Weights of a small mixture-of-experts language model, trained from scratch on English Wikipedia.
Size: 13 layers, width 256, vocabulary 3515, 51.6M parameters.
Training: a variant of Muon for the experts, 7805 steps.
Below are experts of layer 8 (counted from 0) of a mixture-of-experts language model. Rows are named router (the router's row for the expert), gate (a neuron's input weights, with its number), up (a neuron's input weights, with its number) and show model dimensions 0-255. Each number is 500 + 25 x the weight over its row's rms, rounded and kept within 0 to 999. Numbers have three digits each.
After each expert's rows: a language model's description of what the expert responds to. This comes from a sample of Wikipedia text that the model never trained on.

# expert 45
router:505482495513480493510510514477455543511475452492512496492512515508507515508524489492503527524486500518479526497506501520512537443449478516538523557502486514493539478516526501531485505535532490534538469524466494461544483509556496476517518480526503460565465519447436528511515540480498505496485493516475524563478531485473517496484515481533502506460492505517495512431498454539459475470477531458462499496520528519475500495516497490477501503498514479503518480500495512518528476506547491470525490477488512475501487510496483446520544499504494519491483499491525526525515479460482471508538515502499469495517490511500478505533495535446535521513503520455508482518492450476511491501483498510472493486502460575483519479482515489533492494564479460534527499525531500522501506532475521
gate2:523505483504488516539547474538520495486523493516462502468508440468504496492502498474528528458464498486501499544546516476491499516492507507478494493496517506496501475494490516541521498506502502470535525483480498508475487516499491498512521545484493523573474455521501489505507544528463475483516467541466445490547498554486458511461496498484594463511520525536525480493502491501483507518484484494527512467480516477520500475541499516525479534508509530502489481513489507496515537507469505515575474507506566516488521528545475501479519503454461497524512462579475519530486526500477488514458502454508520506505484517518536479481488484492488504499485475477487508507476505482488484517526469458514513490495531479479494464505534503532457505521497528503496525524473520535472476491470547
up2:512484497488503493511509517489515485477465544479491490501499513491471454525524527518476485525529500495482496461504491498498516499506448456483474509514508487477493464481496503513456525481525490504531514503532453484510538488466490514497521478533450504461570515497489510490540474510491537495467532478497450472477482475450491515538501544537472491500492492502525507549514471533524485483495489469521479538497469495514535505491510493491563537465521510537459501491520497498473463512505496505533492481528521505541490439504521498509464526507518530497527527456463519512511489509529496497441498513511497485494512579451472517496530541518512503499480507530481473509484476506483529509497510495487522526516498533476532514519474485493566538450450547534467494512540474501543473476515522
What it handles: Consonant pieces in foreign names. Inner m, k, am, ov pieces in foreign names and words, such as Nure-m-berg, Rey-k-javík, Mark-ov-ić, Sw-im-ming.

# expert 6
router:491505477490493549531521506455454511484518492519500491506492446506501531470494493508475510508520506457487488525557468493524538477501463495476470544499486494483525442555521499467483514490493487492505500460503565478524490488512486507503465514475514496506505497457525500479471529511487446540491499502500470489484549468497530487470504469499530490498526519482494480487526492506468490508468477550457482487513493497463494550528495510455468473473558505494456469491453532480499551487497496495518483492483490538492527500459481507504488460505484529500484439482542505507555477499453508507514479491551500544492523485523504498491514558508518500483487487486500467465488487504536484498479535481453486495503467501495468507529516474562461502502479491496521492525541496499556503535511530
gate1:513501494540493563511549494500514493469528456564521524489502541488517535522559436513485488507501529507490494494506495543497493494469557508483482512494486528524491516474475499485479495473443482514500490512490460485476496485506505515548477489494528519490520531521521521493493485475509522491505488482543480506521495473520500452501503486471497463510548563479478522536548484506527539513527540508508466505499480497509463484489463479508515531538480572546478483485491519518505525516527504499494546496552450472523518513436520498513439446487493519483481471484491445487468476495484521496484485488519434535518512513495515508447532488518514517479483475488494478513502519517498474478522499495496514482476520498521493481488510542464531503518495503456492467502487526512482521503489514
up1:523471485484481537575527483485494458510500527500544517481531505517490499510526514538516502510518535467472526497553477510501470470488473493480483496476505489534505549500522494519487530511538496480501502504528469516525500527488515513495488484540511468531495515507506518477504440513498500559523462531516544526482471528498509503507535562507491460489504480496531501518505484485518489546514475457489438450511537486479507470485544520511512491511454499470516475505551498521519489485479475513519520543507494475532554537495533504508520480519498532531490487507512495521496513539498502506540488540523504515490523505492458503494525507532483468516496543500503510579527461569530520522531472475517528525528530504494494487503488488537511440482497497461481456505504463505514480523497485
What it handles: Name-internal consonant pieces. Single consonants or short pieces in the middle of proper names, often after a capital first piece, such as M-w-etaminwa, Os-w-ald, Gar-c-ía.

# expert 8
router:462492514489492519452534518522520447545538515481515477527479532495535446497488504493484544490501479514478509527513535509485481487475524466470503508531472518484563470461504502513534525439507483494518514532482525491506472484484547509486535486467474461478468442488503514500483506526485505508541492481520504517499508512513515529494552500511471492515510499534488505515540509470510485518490521550497482476524493527488518556483494478470532518522467514521493539536515481505486524526459433523508524488513470458497525502503521505496512510491510521499476526461481510541523523474520497515505488450521511499484474512464510531540515481466515445475520506452517472506529499528533499498507465504508482502501547487551509501498461475527513492518514553499498561450445508486529501500478509
gate0:507471528501515482465504522487513530506502488478474509513503490501457478518530467493500485509497509479496512508459525472466466535487491498518528503488467493504501504513483479488459503515550508512544490492522504487479519493490539483514480493431492503501477461523491492518453536491504477520496496509486466496496501473479525516468478475505556485485532480442486529515517499558458514476482533463453466514476499481453534511489486519487539464527500452526540483556491510511506505486515476492518530544535481475513527512548487506510517436470527470447487466563523485533489516497505525460478504470501510479489509498507518497517476485525488508516550514462486480469551487520512472463537448496524493538495522433469518540463489494507515490507492503514519483531492506498561519480523485
up0:469512524500504454521521517505512512495497512515523522517518496501517516477500548488497494532482505440470496510507469490480490466503487490489505489514455499499483487516511514478501497462471481522534500483537472471500500502549458462490478517543498556505492480456487473516484586509490526519497537517486470574547457501509489445450499493514483530499501471526524495537507510489532518539517449500537537498488505537507505505462512486510501495507520506483505529491469454465486525502506496487529504456484487459463455483523508479529475494508518558513504484478528477473528480511521505513457539496511484526495479495498486494515533528479523523482494531499534478512442510515487483547473466502503513419499485518540481495505542504505514554512500485479485530535496545501531482538481500
What it handles: Table bars and months. Table cell separators in sports, election and results tables, plus colons, semicolons and month names in dates like July or December.

# expert 11
router:465482478497512502485493489519530510543530490503498503501463481532501487516529476535480524470525481502457465493475505510469540511507518499499505512501472499528475487502542525505481499472483484508485465496506512450521465494509476482533503498519448519493469486519450492488500560484476479506532534467526491519496514455502499491487495491535519553509558492525506458541523501482518517533476480458434464493491494500471506487535514523489503482470490483518501439500475496503461482477494518481492499505504508500474477469461521453465529470542464534506470509505533475501469528488513505527534482503480468469497543446478494464453456477523479475487504500505529510500474472543510505459516517495519509522504478527474508464516446444473469472498485456482509460496491576478517490499479476
gate2:522467497507501496514491476458483488503496487478547524485506515468525503488525538507462511526496506520490532515474530519501501524534464522475494512543476476488496449554513504487500498502548474526565523459482476515523493490488491510493437490484495510492541498505535545513469484482478491480451517502436498481502498478496480518532485534505494469493528545518548513476508504481521483502516503488484481402489487442517512491487525543494507493504527525517512518484469541472544497473504447474525453481492524492484535478488516465502515499543493492490474484496522500495505469544523508489485466469484512496482509525523520491458527507506534485529476518530516506484514495535499447467513506488520521489433508541495454485479500512516479500471494533514514501473490533522497460464561501
up2:474494473511514447513491514510555479539488544420500486489485513528476537506490560543477478523514496537489498505521527543497537540498468538508496517501535494495481515499506465496517501491557522574522524470492477493538448487505474476471496513495506510506501506579489524522493444509521512455480503467473473465484495459530439492496533492494485454516486502497525496470473454472432526491512548520485504503495496474513552493490504544522494490496528518526474482479497485505508444487518491521522499498479520486492483469482483503476522488534505498514492512456498474526500498519522501559467521503503502507493526483503506503505519520485464486543499499501539511532512480478477460487521494526509484502527539506505511518533496557546535494515499490477517528519489513493493512519492489
What it handles: Mid-word consonant fragments. Word-internal pieces, often consonants, after a split prefix like al, ass, sur: al-g-orithm, al-lev-iating, ass-ass-inated, intro-duc-ing.

# expert 32
router:496508486469507458476514514493496453469505518498539520533522504501511527506514524510502481513452500490496486520481486512492501497480483474490513506518556529490503488484487462476460507489436511492529531492499518433488529445492479492496506533497471464514523516482503518514450501482499547523468479527513481542508456513541465540424467507519526467485484514531483534464518543533537477484502487494500516513514473490470538510473522464529491520523501529494558518474518484492472496498501500531513505520519535477504502507487519533517466539502536497499500516506485459506526502541475477475516500501499535463460497519458502501473507506502490539474539480495520479532484521491467530496489466552446501495483468505495504516559468529478472497469511514425521494470530506524521538492462504
gate1:531523477540495495482514546463521523518501476524493480497474495469513499502481514498520475462467536493465491492514474522497439505488541497506520480496516516501468500523505508491493497522532453470499498546537505520496550493512513532502509497507506514476484469533488508553538480488472504532480484516501545488506452476485495491554503505526527473489473529545506460535479472479539486456515496522475537489517514531493492467521516537498493528555496472507463442529494540476501503519493534518500492489500487482501490496518486506522525492480480526492497526478490515518472501476565513486532461499493468535481537499474540479496479467485563463531549535579509453510508449513536463495515541520525509506518522490507492507513501567507509473486469504463509509497467503526501474521521506
up1:481501531467497521494462478545516503470493478546485528502503494480524489543505453469525499490511470476540508503490454492505573523520478487528470542494498501514485499465492493523487478515467502499508499472473522512528452527505507511495513490482474485488502495491530527491503499495525501477517501492480499510460522496524515484487471533487492525492567464484452500516483514519498476517446467505500488542466520513487502535505563485472454490439502539505525538518508479501493494498518472504477501507507498508546498500516504508482479493511478473533540489488517474505487507536450488532528503507517492483508450476533478494506478560510478556538476476495448503479524517509501534499461534475457471507490479472488465541507523498473492577556503485502564464524510464468509527506473495
What it handles: Foreign text and brackets. Opening parentheses, quotes, dashes and function words in non-English titles or names, such as et, y, !, <, (.

# expert 31
router:532514452490472497515490502489556474499502521525524484495513533508436536490486524486452533467503513479503521500554490474545509474490474439499507486520507503497478516511480492487496483489515506521511527472493475476532490466488479510510516519483518508510502448489521478492561507548474472506477444539445500496478488537503522488481524537492527481534496569506495497492487458515497512505551453464528474508469456480468537509521562491530528521512510518495508479509484486518533533501525523479495507468453476510480450469485482476496500525505503534502475489449531467537493477503521503518521482485527521549479516498478499465491475522461492521525446475513491498539486496502465496498494501530535498469526509451481474554518485480508452482494490502487493501510467503516483481537486515
gate1:502499496485495483488510501521514529487496528464509494494467505467522505459488482500478508493520523536496504514486552537472441512469514535480485467504488463532506517531498514492479454502528498582512506487535503519476517486499496483489517426444499535485493529525479545503501488494504532481489529448470513511528483517529516490488548540463473487526476518522514502521486522460501530486481498498504489490505496552512545507479490504520476488468501510493488486541458479497502554502503512490460504446511469501473473503513494483498498512447520505503534551523518483525477543438525478496444480491499463503528461474498510516448532475488503518523485482476526476508525497510518554494496499468516462459508485506470469493528476517480532524519494499503481452494508467501453528528443496
up1:531482482517538533483497533521496504503490507483486493509471457501517486502478500472486504530501495522439443491500456496485549504501543438471488499532452481503477461511512519460450495531483553528470523504516472480580555517471484468496522463482461463493488550488492537513509456512522528531488449489517514510520561528500499473499512492517519530534499509501501465515473498491498538509502532466515505528472490507502541516487471487500497514533518494493492486556490518504493489510534509459463468474502484557470495512522498498465455492486456501498511488503442492496469472514474507473503471446481472478528500499498504497521538490480456497498480498505502534506492502467451494526506474495514485505505441499494500476540507491520548534496484479484506463495521492503528485514479518
What it handles: Given names and kinship. First names and family or title words such as King, David, son, father, Lord, often split after a capital initial.

# expert 15
router:478519538498508491498469529498482463475496490544533518516543523513490470500509532474482489494508510461476489519448501480483526534495439507491498500496509477500467471455450458499497466498499545485526463466528430479512536502478537468510499480484531514521524500513475500492480460503501503509476470539487525508502515538506481517491511528501538490502491517517491536492492434519533497496512534515540513468505513465483491465511503494465530517495454504472471530477506537486504513522486532564484476484544488485480541485478493490549522497516515516519502486496497474485497456529445516461540500516529514527484521517452532519484511482535477495532543456536483427517487564513464455508478493518471520526501476503509503499492471493506495522508497516513493544490524474520480535511515500
gate1:496496464503479488529508503504479454529497481451506513484489483514458531471526528492494489514487457544476522434510515504472528511513539490515511489468507473513477508507541514429492493496475531478519453493535480548490528512481529488468525475515521529483518493510471504514529477507537477491497504450482489518434508514452528538539527491521498452511481486494475493478441481501469475522438484460515481474463516495497477506490496519492514477499499476520484467451456484479497486522488499528508503492544523503505503486480478485565482515487490513489490485464502536512492476498496515560508512504502459488505453508542569480501507505531505486497472493519490491525507488459501524558503533547525488499489515523513505477467523464526506516473464523495500513530470468473526482539510525
up1:508556520461548511514470514505559511502467467467488463478527488511495468498488455481493500481510488519479461485483520491453494537507508508524503504504492489489470483502486443521494555492504523506512477534564484497502477512517460502521498552487471520502523546495534466484502513492543486478495452444463499511453503509484499488495424511459531476480527518499492525532486495445482504493502501499497465488478485522502534489493483538490485445532481442556522487503504512493512505513480510533530497500504469531492492541482489495523505483532521512484499481462534493512506452511486511479539510491508481475490492511486518499508507561501487472519523503502435527492509479451496488530501549499477467537497508514494516498448496511517496486540450540486518506511475512481514464525461477
What it handles: Compass directions, -y endings. Direction and side words like north, south, west, right, front, plus the suffix y in Indian titles such as Mahat-y-am.

# expert 36
router:454508482489470514473511458482522505456499497492464489501459484478469490464487487529490497468529482493548508505445468488503473479476476480472507520501511500510500477552486484484488518511512510484468488479469567476545530518472486515496517515511500480531500428527537491553498469519505476475495460534426483504473455540517538505463542488511519481506505544481502497512512458490482477500524493501499512485490543471462513475546508522480481526522501484486510520488527470483531500463496500512507479496499518500491477467493511480504506478501455509459494477481516479578480466520502502515511499510450529540483489511495504515507498464492507525472448482510458511529474490465481485488527465539494515517494496444459507531448478502494511494524514551541488505492502521502488540457525482
gate1:498492499533505529512477524517477477489473427472498493454486538487508483495478526504533534499568504496481469467540491562460457497497494475501507499515492487503506469510477499510489467485503451476441527537496505520474500503471457520487511476514474497509511514504495502477489490545480522484500483466510469518486534492470485465535514488519524519448488477489495492506540517465504553503513466487551499467509486499517508512522545549506549481500525493482484491489471471549533484472509461505492488497475475462488495515505511537495463492535501491497500494480534515584540492546532462486503496497493480506500507500528529496549468503525501469502479526492521488462516504510472541487540533441540490513499552503480522451530482486521527499464487514499493475522475535483483506506509469
up1:476515497497518479540509515476497485434518505473489486461521529469523520480507506489500500495513469513517541521491495545462531486527511528543487525500521500494540482497473569487458467477487504515537509474485448496501521511492469487572441482545538489483510493506491521505490472505559487485491538519490523550504474440509478523493529467471517500468492486515512526502532486468538537516499484487484452485513513528478510488509506533504503475525506493479535478515507478520502507498512474540486508481538487458522522500509492486451491503522487469467526538448472492545517531466511509519482464483521499496465497521487458493491538481477504496502503515498504536479481498522528490439483471477469487506508539512442533518517478477568531505463514496472484537468488486524481515504520511
What it handles: Pieces after initial G. Second word-piece of names and words right after a capital or lowercase G or similar letter, such as G-oth-a, G-oy-at, G-eral-d.

# expert 9
router:489499541488534506490519470509511513522473515479490478527531470463491494478531490514505537478471454431476492534468478490431459523503508512439538467500563501477468472511449491506488496474464510522505490491523532474495526499499479521503526498495467475494521524508521552518539469492537509484529524474487520530476483493516491489483477540469496490489482495482530494463506539476510516510491548479483492511529505510488524481534520479538509521470479479439501498533473478495542481497511546491490472556519474516504508480495495470488549493486506534538492525468498484513490460551496514523489475515495527500461481488486474499516514496476469492518487519508513459459485506522511484527533459528528547538496465514467510499512474470477507544555516478503518510508490465507474499531542459
gate0:536506534498445452485511504465477467483467472499492541452546468478535510509536543500503510468505512479486542540527502481514487513523526480490551530472549518519532541463543542492500503520485548521492525484532519520534509496518479511481502524524570519480501542523505477493513479513448527516473499500512496486509511490516500535524516466512487460514461500511520485484520497497506490489480468503498500515505515508480441493502501491500522516436501528445515474469494452534521482473501474486483532520540473513505513463523496488489476492499508503478502516481525517489538486491503536533513454474494507491533506493523477479469502488548532468497471487442493496481498498509500521497489489446522505478487534473510529496486544522497510515500469510493526439540483565533513504464533501
up0:509476477553489441517482506479492516512494466463539531559525480506509469462520527496514502518522526523497547526499479503493499544526494536509551516514484504510492534470529490481525477480487523547507481499549508498495528505568471541502513524542543492523490485506502479505502524473477496543506489517460475512461495474555509522487510484506466480467469488504495531521517475463451530454548480481532554472484533515488500485492508506493516515523508527522489483499457496550532443482522510501518498498461462539517508519444507533455503514483506500539457485501515528506457473525482508545514487477490490476472526513509482487496522510476500410498488527463501482507487526515518539521519494516489490485478502487519511501482503495521491501536520493469547490479503523497493488525494515
What it handles: Mid-word scientific pieces. Inner pieces of technical or biological words, mostly in science and species text, such as hy-per-fine, hat-che-tfish, Drosoph-il-a, phagoc-y-tic.

# expert 46
router:476500521474510526482471470449508490451528506516473507505558494560479515513474488529484474471501484545489487474516512516496542497500487495548509498499505473502467499528484523496514495500485484498478507456481528518452511494489482473533489499508454486477495501517467494502528503497554456494538519451526468524519521484445511511508469498542533512498525503536486475503495505534483528541501514458487531504526475534472475493477523523484480483472465469474456483509496469473495468493474519500511520471495529471488534513470461563495528495514485501483482513487513488492509508459562472537469498485476444464515514472492484493491501530454538504530490530509519491520512465501560498469514465528510536531501485507478547516513501461480482497507508456480468473537475515466506454513552504
gate0:472507505478525490515442457517509533465526531495502471539552465510520500488478492495492496523495479489494499498515509507491524495490516507495508512505503511506518473507484523473475452551502472544548473514498489494535475481514533468434493550532492527503489549503490509552536476482516494466563481518460515546519512455532468479460467507502521501486484489502519462544491534496513483499502514490494487487554485496508521492522468500503491466483505562462489520514543563512512491513500474483484485513490509489470463499476457511487538567502513528421501470520495516517516512508464489475528444519507494492489495479505482506500473477481529510506472463503472491537505521477561500546498470480481517555491514514492535471496517484454489489501489506513464477493519516482507508527490488
up0:531483470503475554518558562462480480538510489522480521521488519491528534504525487467515487453493478506461487481507467483492522483516495510498490498524492489506498502474467478526502527492498483470481491510508492497483535497487520474507502512547520490501458408504502456481527527547480526531448542530465513493501510517444520468517532537486515486517520520454471517495476522490464475512533501519508533536482518475497502549549521494523489499515526500503504529492501466506519477475512472506501455509506507469505516474505512480467503490527507457510490532511489565489490515505492485554482534538515527500486488499531498509549481523438524512515528523510505465462475485486496513440492492521514494474549484498530487525506539506481472480490505479499532535467520484493497485452452527
What it handles: Verb and noun starts. First pieces of verbs and nouns right after was, to or had in prose, such as f-ailed, f-ulfilled, beh-av-ior, w-ant.

# expert 34
router:534533545524491494518486460518477485498498481467508492505512466476452503482487490525508521558509488521493488443527522460549464512475502481524499520482482475508534511456487545464482486509548502521516468511532447534494511509489517528494520499537501535508486555532503529512474520543534491456513498499513476524510491489513487494506536517492501508503511444508548484533454455500459506509443488454519504456507490491492521513485487487502454492525538480526509502468491502478501504480475466459516514548466506500519506515501505510500538519507493465485512448516535483515444501538546478476525522502520517501497466507520512508501441498445521488481493461487463499508479470471474502498512515480525525559514506468514469511565459524494516515513505546494504496502490491523538487508504496
gate0:497496517494495504483499431535518488528480517482550520495511472508510503471470473444498490520479528477484513481515538492512487516509482484459472504484482491505506535509504505516501517472494512477492477517489481508490511476475506497529498498517460497458494536513519461490476495485502485497485468504526539515499503510519474505514503482459534600543477505490526473494500461527504538479454484513501501546530538468529435513507463475537490532497468464497467496505503486487520483527475487530465434537487444505526494493451525464504494494546505492519477496496457500474514470553473474488513505490496467506527519476523480527509493469504473522511530505463489501521485537506504509525492512505524449469521530510511535502497522530513508564459423476521521534490509514504477497553501497
up0:506480515484498516481496520490514520497485490512524497504489508519495504546506530499470480517461514499460493513494470470528487454495456458501519456468500513455480512551523469532515538497481483507480468497466496514507515527491516505504456485475525534520444471495489505509491491489486502533469453541509528463489459502552476474450492474502527537509566512528492515535476509502429485492525488532530502500485511477490516480481515471503503471503510568521509505487497517529463524503496450484478491484524496449499524478480499500480545515462517489480496477510460471512486478465497477528532515492484529509515487502470548483518535504502535491474524508501513454478503517453452503512516490548478537478457515458543498475490519539468509548497500528457493466530452507500504512525463523
What it handles: Political, institutional names. Words and pieces in names of parties, governments and institutions, such as Com-mer-ce, Democratic, Congress, National Reg-ister, Pol-ice.

# expert 20
router:508479515518541450522500505513487558533490490504477486508492517504517506505516464492505528516485490461473500475481534490522497543469518527526499494506481489481480489490467512494460475493496492522492484534525469507494495558490480524513509524497511483518519522495535538472496525505529485487501499494486500501494448518551498503503532541499513474538559519537531507491501443508479521558491467494478435447523529514484501482527451480543484489502520489504447510498503546526527468479552513488507494529496519503484494475475527464466491524481483507472513527498508473485496487469519490466514517522489510506562488517479568532536468536494486443502503560533467489506494442500467481511532525499512518539509492497494466470479490507506471519538484495470557504521483492478538541473497506
gate1:518510480533497507522535493502524481513548475492500527472454468492481449503513468492517514497491486533508524512500490450523550459464519493497459475481487483473483474528464462506506459510503504521514504515502504536501495482496495544488551511540484474521496476452495497491469511505488486511501474481519509472500528477513501466498498536462489454505437486482499507454477472497460499487514506480494503555510504490521476494497537517541508466502471528490453475495493478532531506477553469500504489477483504521436469528480477496495453496538521517514509489499447484471458506484481513559491509492535458542541458511467470466542472436496499508527514464502494462483507501501466459463502508496520525529517505502484529515468516504507475492515461495478511470484462513487455475520456510
up1:507462503541499466483510491483466533545508481530559496509478479513499477487483488538558507488511494513480534482518464488501484553498536499513477524493521433505528492493470524492504488520487491522472470500455497517524457482517525555459514474525507532509487526491525529504483498496465510503520488479481509489524520514538485490539518531567503506539476491509465477494457509503498476500505510493554541481469524520521485546544505505488546506518471479487472463506540461509499479512490470497484513497471537502481457554499468470500478437538547474516493540483485521496499537457468515509469497516511518522484474523507465509513495510503498478469528516510492479497479509500486445475489499461512534513470534506490510506475491501469487475493489511477518495463507480489419461487541522
What it handles: Adjective suffix -al. Adjective-forming endings -al, -ic, -ial, -ical, -ual, as in matern-al, therm-al, surre-al, plus adjectives like small, large, military.

# expert 25
router:521524495490467520523454451481502470494520518492495540487500526531476515552475465534470476491517500533484544498513518490556475494489515515490529530493500509486518509537493495501508506503529455480517513469489537528525531485482526518481489493508515489520497531467460472484538521467513463536463510483533462504506483451499540485524532482522503511525471492487502485486537582503488493534485466468518517518493498521462538554533521475501481547491498472514519520486491484494516459515449514489524500516459471511500546488531473536526493490513488498476482539463526477520459515511513476508460510518482521511481471485488503489549495558517507511453471530472490541496495434438519511526481496504532482471500497505510538515480487497506504480494518457479493547478516527528488469482523502
gate0:522480508505498505469491518468490465494519495493482479464507484472499524521511500512489473477485553570479486526530495502530509493505503537488559504517493471524494478514520484497453492504483510505520531489466474499537480530520526517515477513472502535500493479487498502507465540481461524465465506444469502516536476512503514491491459504462455505496484510511571463488440516515518512501503466489523534557522494466539482492520484508461504491477470459488542466503497488536488500481476481482491442493459475500506476499471463524500525508481508503454498533477529499526483509488471476505484453523559496458546510506489524500483475503509502489485517489483515541495522508484538527476461477541540509489502483510459515473496509503559468530491462473535490531478486530491488491459552540
up0:511504480510542495471531488496504457519477532510493479530507534477488550462522531543507457484513462465474435541520507509483510518528521518517498475531501536488452507477451470504485534525499493509464459500501511509479508500487442491527456494540518511507466493530527545528505506494467517517562497503515528503525477481510525492528499492498547501426500455542463510500533506516503502516561500483472544511498463490503484531524496513510526532489487506492518478490513539506472508506490516502492521512535542523497506470467510484486499508514508507497488521493465532492499507508496489528524491509477502498516451529495453519493505510480468524464483547448465496525508453462542538464517527499496480509493471473490513505556474485541491518532494444466513518491494493533517523503458489
What it handles: Word-initial stems. Opening stems of Latin-derived words, such as prov-incial, E-c-onomic, bas-eball, Ad-ditional, conc-ert.

# expert 44
router:519458499498475486507521501550516501521461499493496524511498515467508474480482514503489516530476470496477501515468532496508509475468474495490479481535481499466498478498503519512531447483494517519469500512521467504488482515531478464495479464510503521501473518490496487504476497442506505472501521513515519489487520510515510505501465479443489555517515488543534540520494535475494482490474458475550492490545526480462525498500449497511530471467519491489501506541487531460491500505518498511496491468506513496489453518545528469496543566505473485489505494531471476451505515452546505499491512507519504497469491449533530496424465477499489489493491439498503450452502499545492489465505554416507520538519465480474496492460508525507466495509475486501446520518530493499501491507509534
gate2:488496534485485517456497552499495507496505511483478487531501460507433506505492493509506466532485520499495515529496509513465508507499482482526499452473504527521501516494501513487510514530500480494510548554510497520510470501562530502460471489470456527548486536484491495464495477538525514491564516513505486476491527581531465477534501472495544524513486475532517493531485502500521487493543467531515537497507495529484546560484444512468524538525485538535546458495488512497503495497467496518552469511520498502521479495508480469503494512507474512502506476516505464481509497486499562474465498473519496471505480526508502514516527506528522491549545515516499510462506497470510463510493459564520527512482547487513479524472473511490507532487499454519537486507513492512558496519500484
up2:485497518509505496561550529477455491504505506490510487539522477489499444505495537526506530526533500510540476489502530523484497449504468499465517495488516512488489465452519550499541513477524500496443530491476472497441440523510474565485506502494506519518490552458517461514496523492484470468518486491559517470489514496503532472455522542498464544491482449512502483457527490525505510517455504489510557484479484505533483532475469497501502509478504474479531515517442473540466514492504511521477494483489526485474511487495482490521476494522514476478511540503516483518501532515542493438516544521499516506492475479514502497535484476494496514457512477485509529482558506451521488503495486479518512502515510448487475486480501519526505481531518455498500511503499513496526495485554509
What it handles: Noun endings and pronouns. Final pieces of abstract nouns (-ation, -ment, -ity, -end) and object pronouns them, him, us, usually before of or to.

# expert 38
router:525475458513506521502503532510515532492507484514489517487514547510463513511476487483522496511533533497488492483539544530508486518442483504463448520517514492479534468522529514508473499534533516480498523461467470492533486489501522455498522486491520524493505540479496527487502458485476476504460499513530483513445473477489491478476484477480519489549514480462485534482502508507528546442508528508550501488506501539465458428532480498488547513536512522532470477497462531517565488554514475464493471484457470497506499477491544497470522536487546479500523474472478496499511467504473496485503509454483513501501505515503506508495453448546510495476540472508504494477548503467509456519507495518527524541509509533517499516502496501526530478494517524508519465536490509503501529481481536
gate1:487443468510479502491490508547554536502431499525514506487492493510507532474491467448484523484551530462531503467515469498497487472500506514453508506505532521458481536520501520458509496524468522531495538485496487545492491539533474526551475482491466465492498528504450519494501495470490477503472490498466521503437510547471520522459519511508511513500511508522470507492483520552517470555482489479515546472505541508504534498492485512519514530447483471495500539536508543452499484528502535487475508518528490528505509518527472532479493485507462499507506512489498465470481461512495507478504527532428522466496493475484484501515546457468457476532506509503519484464479504521491518527521508470509509456502504492458497488489513505506513514521507473499507526458497468498456516523496476
up1:545462488445543514475532491497489511482458501562475505514501529484519533479493488523482493513508469519591508507508477480505474535484510507492515535506492498476482521484522559503466469497542502531491475497533511496503473486525487519484457527466494524476496500534434485475536497538464519510536486464466502470498455498502503526495515503498548471506512472510487507489515503510499506500487504526502518486460517507494488542502518509502532440457514518531521507480509482486454520510502488485489497532548518499533520497503453469499516516508519479520529516483543504466470488487480484501482510514482449519461496456480546465539489515503460467520545465495476532488494531478513507499518543511537489520484475486505466512549510465527517467497441468460502507494545480509483527507475478
What it handles: Final vowel pieces. Word-final vowel pieces, mostly i and a, ending names and words, such as Cort-i, Pass-a-ic, Naz-i, Tuscaloos-a, Virgin-ia.

# expert 21
router:493482486502496501477475495514521537523471470494518496485543477517474461504521520487554492471504498472479522503477549518450529479468469538557468471510502526493507504481477490509540460465494477497474521498508438497517489516507497525494496490486482531492541456492459501466481439456458497479506538512496471456503488513494502495481527495472485509525525533491508500533489463546525505501512502495490461445495489479498495499539484519508566498495490487480502484512475506526508522488472482490489521491516521482543482520494492481524531516515484471487478486490479538500540533481509553493495497529537488465484501479510519455508518503495489535500523538504504514512498517524502502541515519491490496488512529506486516505442493562551443438524488556466427504492547514518482507524516463
gate0:511576473473487488469487511498499512499485478523521508497476492432497502498525495474483501510449479494509505516476520536541515514493489483586533516489492473497474505536493478450472500500516516515519490554521571512520469528542507528522461495493481510491504488509478457497481447533496502479498481526481545480466540504505476491495490539483515499460476542516487520502468462466494500503472493481506465549484457511496476505477540497525502501454495510531502510464481534518486463550526484491495517480490494501514456523481497507474483487531483526571476454521514484516530506509538486472491501518546501488511502528508468463494471517464526518496469507490495548519557493499505508483516501473487507518510512489480511498491520484500563540479500466493523516518494499506521516513573507
up0:542487486516470499514486501492479505488488451504513483478474508471497497490502508502501520525442433534564507480525562491467478518509509511489492477496481537506473528509479547432497493520490523451546492500502567521539541474498536507516517497504513471486476504506498479528528471475488464508488440513481465494512490513494456504471460506482475519448494489487536493511519533498459498496508512465487522484462478496535505495513527499485507525472507462548489481520506522531505456506484528488501456486552540497506485547485511524520484498532489462482520479464503507514466520488485480491520523502512465517509547515541507499478544500487523482504495507497510516496502549520512536515457487464529453485467482500519471475496472493546519490499533447494481508473493524497527471547538515
What it handles: Past participles and life events. Past-tense endings and biographical words like born, died, death, year, married, often after was or were.

# expert 39
router:514517552501521512517483463506544486457555528503463506484529500477519518483569495507499496481460448487517500475504521527445502463466541530527502486509449464521522507512500508535512519533508515536484504488478469530471503509496461468479490475467519539433500537510460468487550510497543522492498511470492495470484481517487522479497436465479528514503452528497486485488526496525516511526540466467498503499494481528487521477515486464545506509443475492527490445534474496506461460495523516504525562490512530502497473511498517517486517519489460525517516469489496510526473503471508499519479507514471449465522508501511502484467495506493454486470516460514491515480484518476469531510530499519516513490544474510465499529467519507497474487505515485536473487492478488490461510502492547
gate3:460440468524541499493507517520504493521538504488509513476471527487485496488472479488475520532428528536498492498506455523480467498506485520529462531483519488496484514508485479505527479504470485521501478458484509494487522473510496506493444482530504483476490500511526463496560499537523530493503560495479503493483496462506501491464470506520454485491489543462508455521510506482458483479464503531484538475520501512497497507501507509506490511544518520505479508513505552493535520483439470494486482453480486463484481474488482551519487528464477503468499454519512501549524515526496507523519527525550467493476488478505455503516487464545494490471487490528526463422549541486489475464475474529484485476504476476493510496463477472485535520477492457494519520441516501505495485517516506
up3:514498501509528482463499462511488524453515484501488463487468502526508505520494530508481479523460473509540508481498484529487482459521533520488555532493477519503455477500530486508489537515462512486508474509462458554516500507466523481454509477504469496453542472485538477494531444494461465486466527525547528456470520503481440495499480532489518522486507499517480524475497494487488467498451516470462475479540519461490519523489458516526469522472466533520482570461567477500468513504456546479515473457498489506525486524475500488478512514535491512468474510494516537507489493479504508467521479527509501522539458491524507494531480475535519511456485509461535504507484528511513479491497514482497503480490504487497489517465546517493474515515487486457478531500506513531496517482476479
What it handles: Word-middle verb pieces. Middle and ending pieces of verbs and adverbs in narrative prose, such as sh-ap-ing, occ-as-ionally, l-ied, var-ies, plus went, does.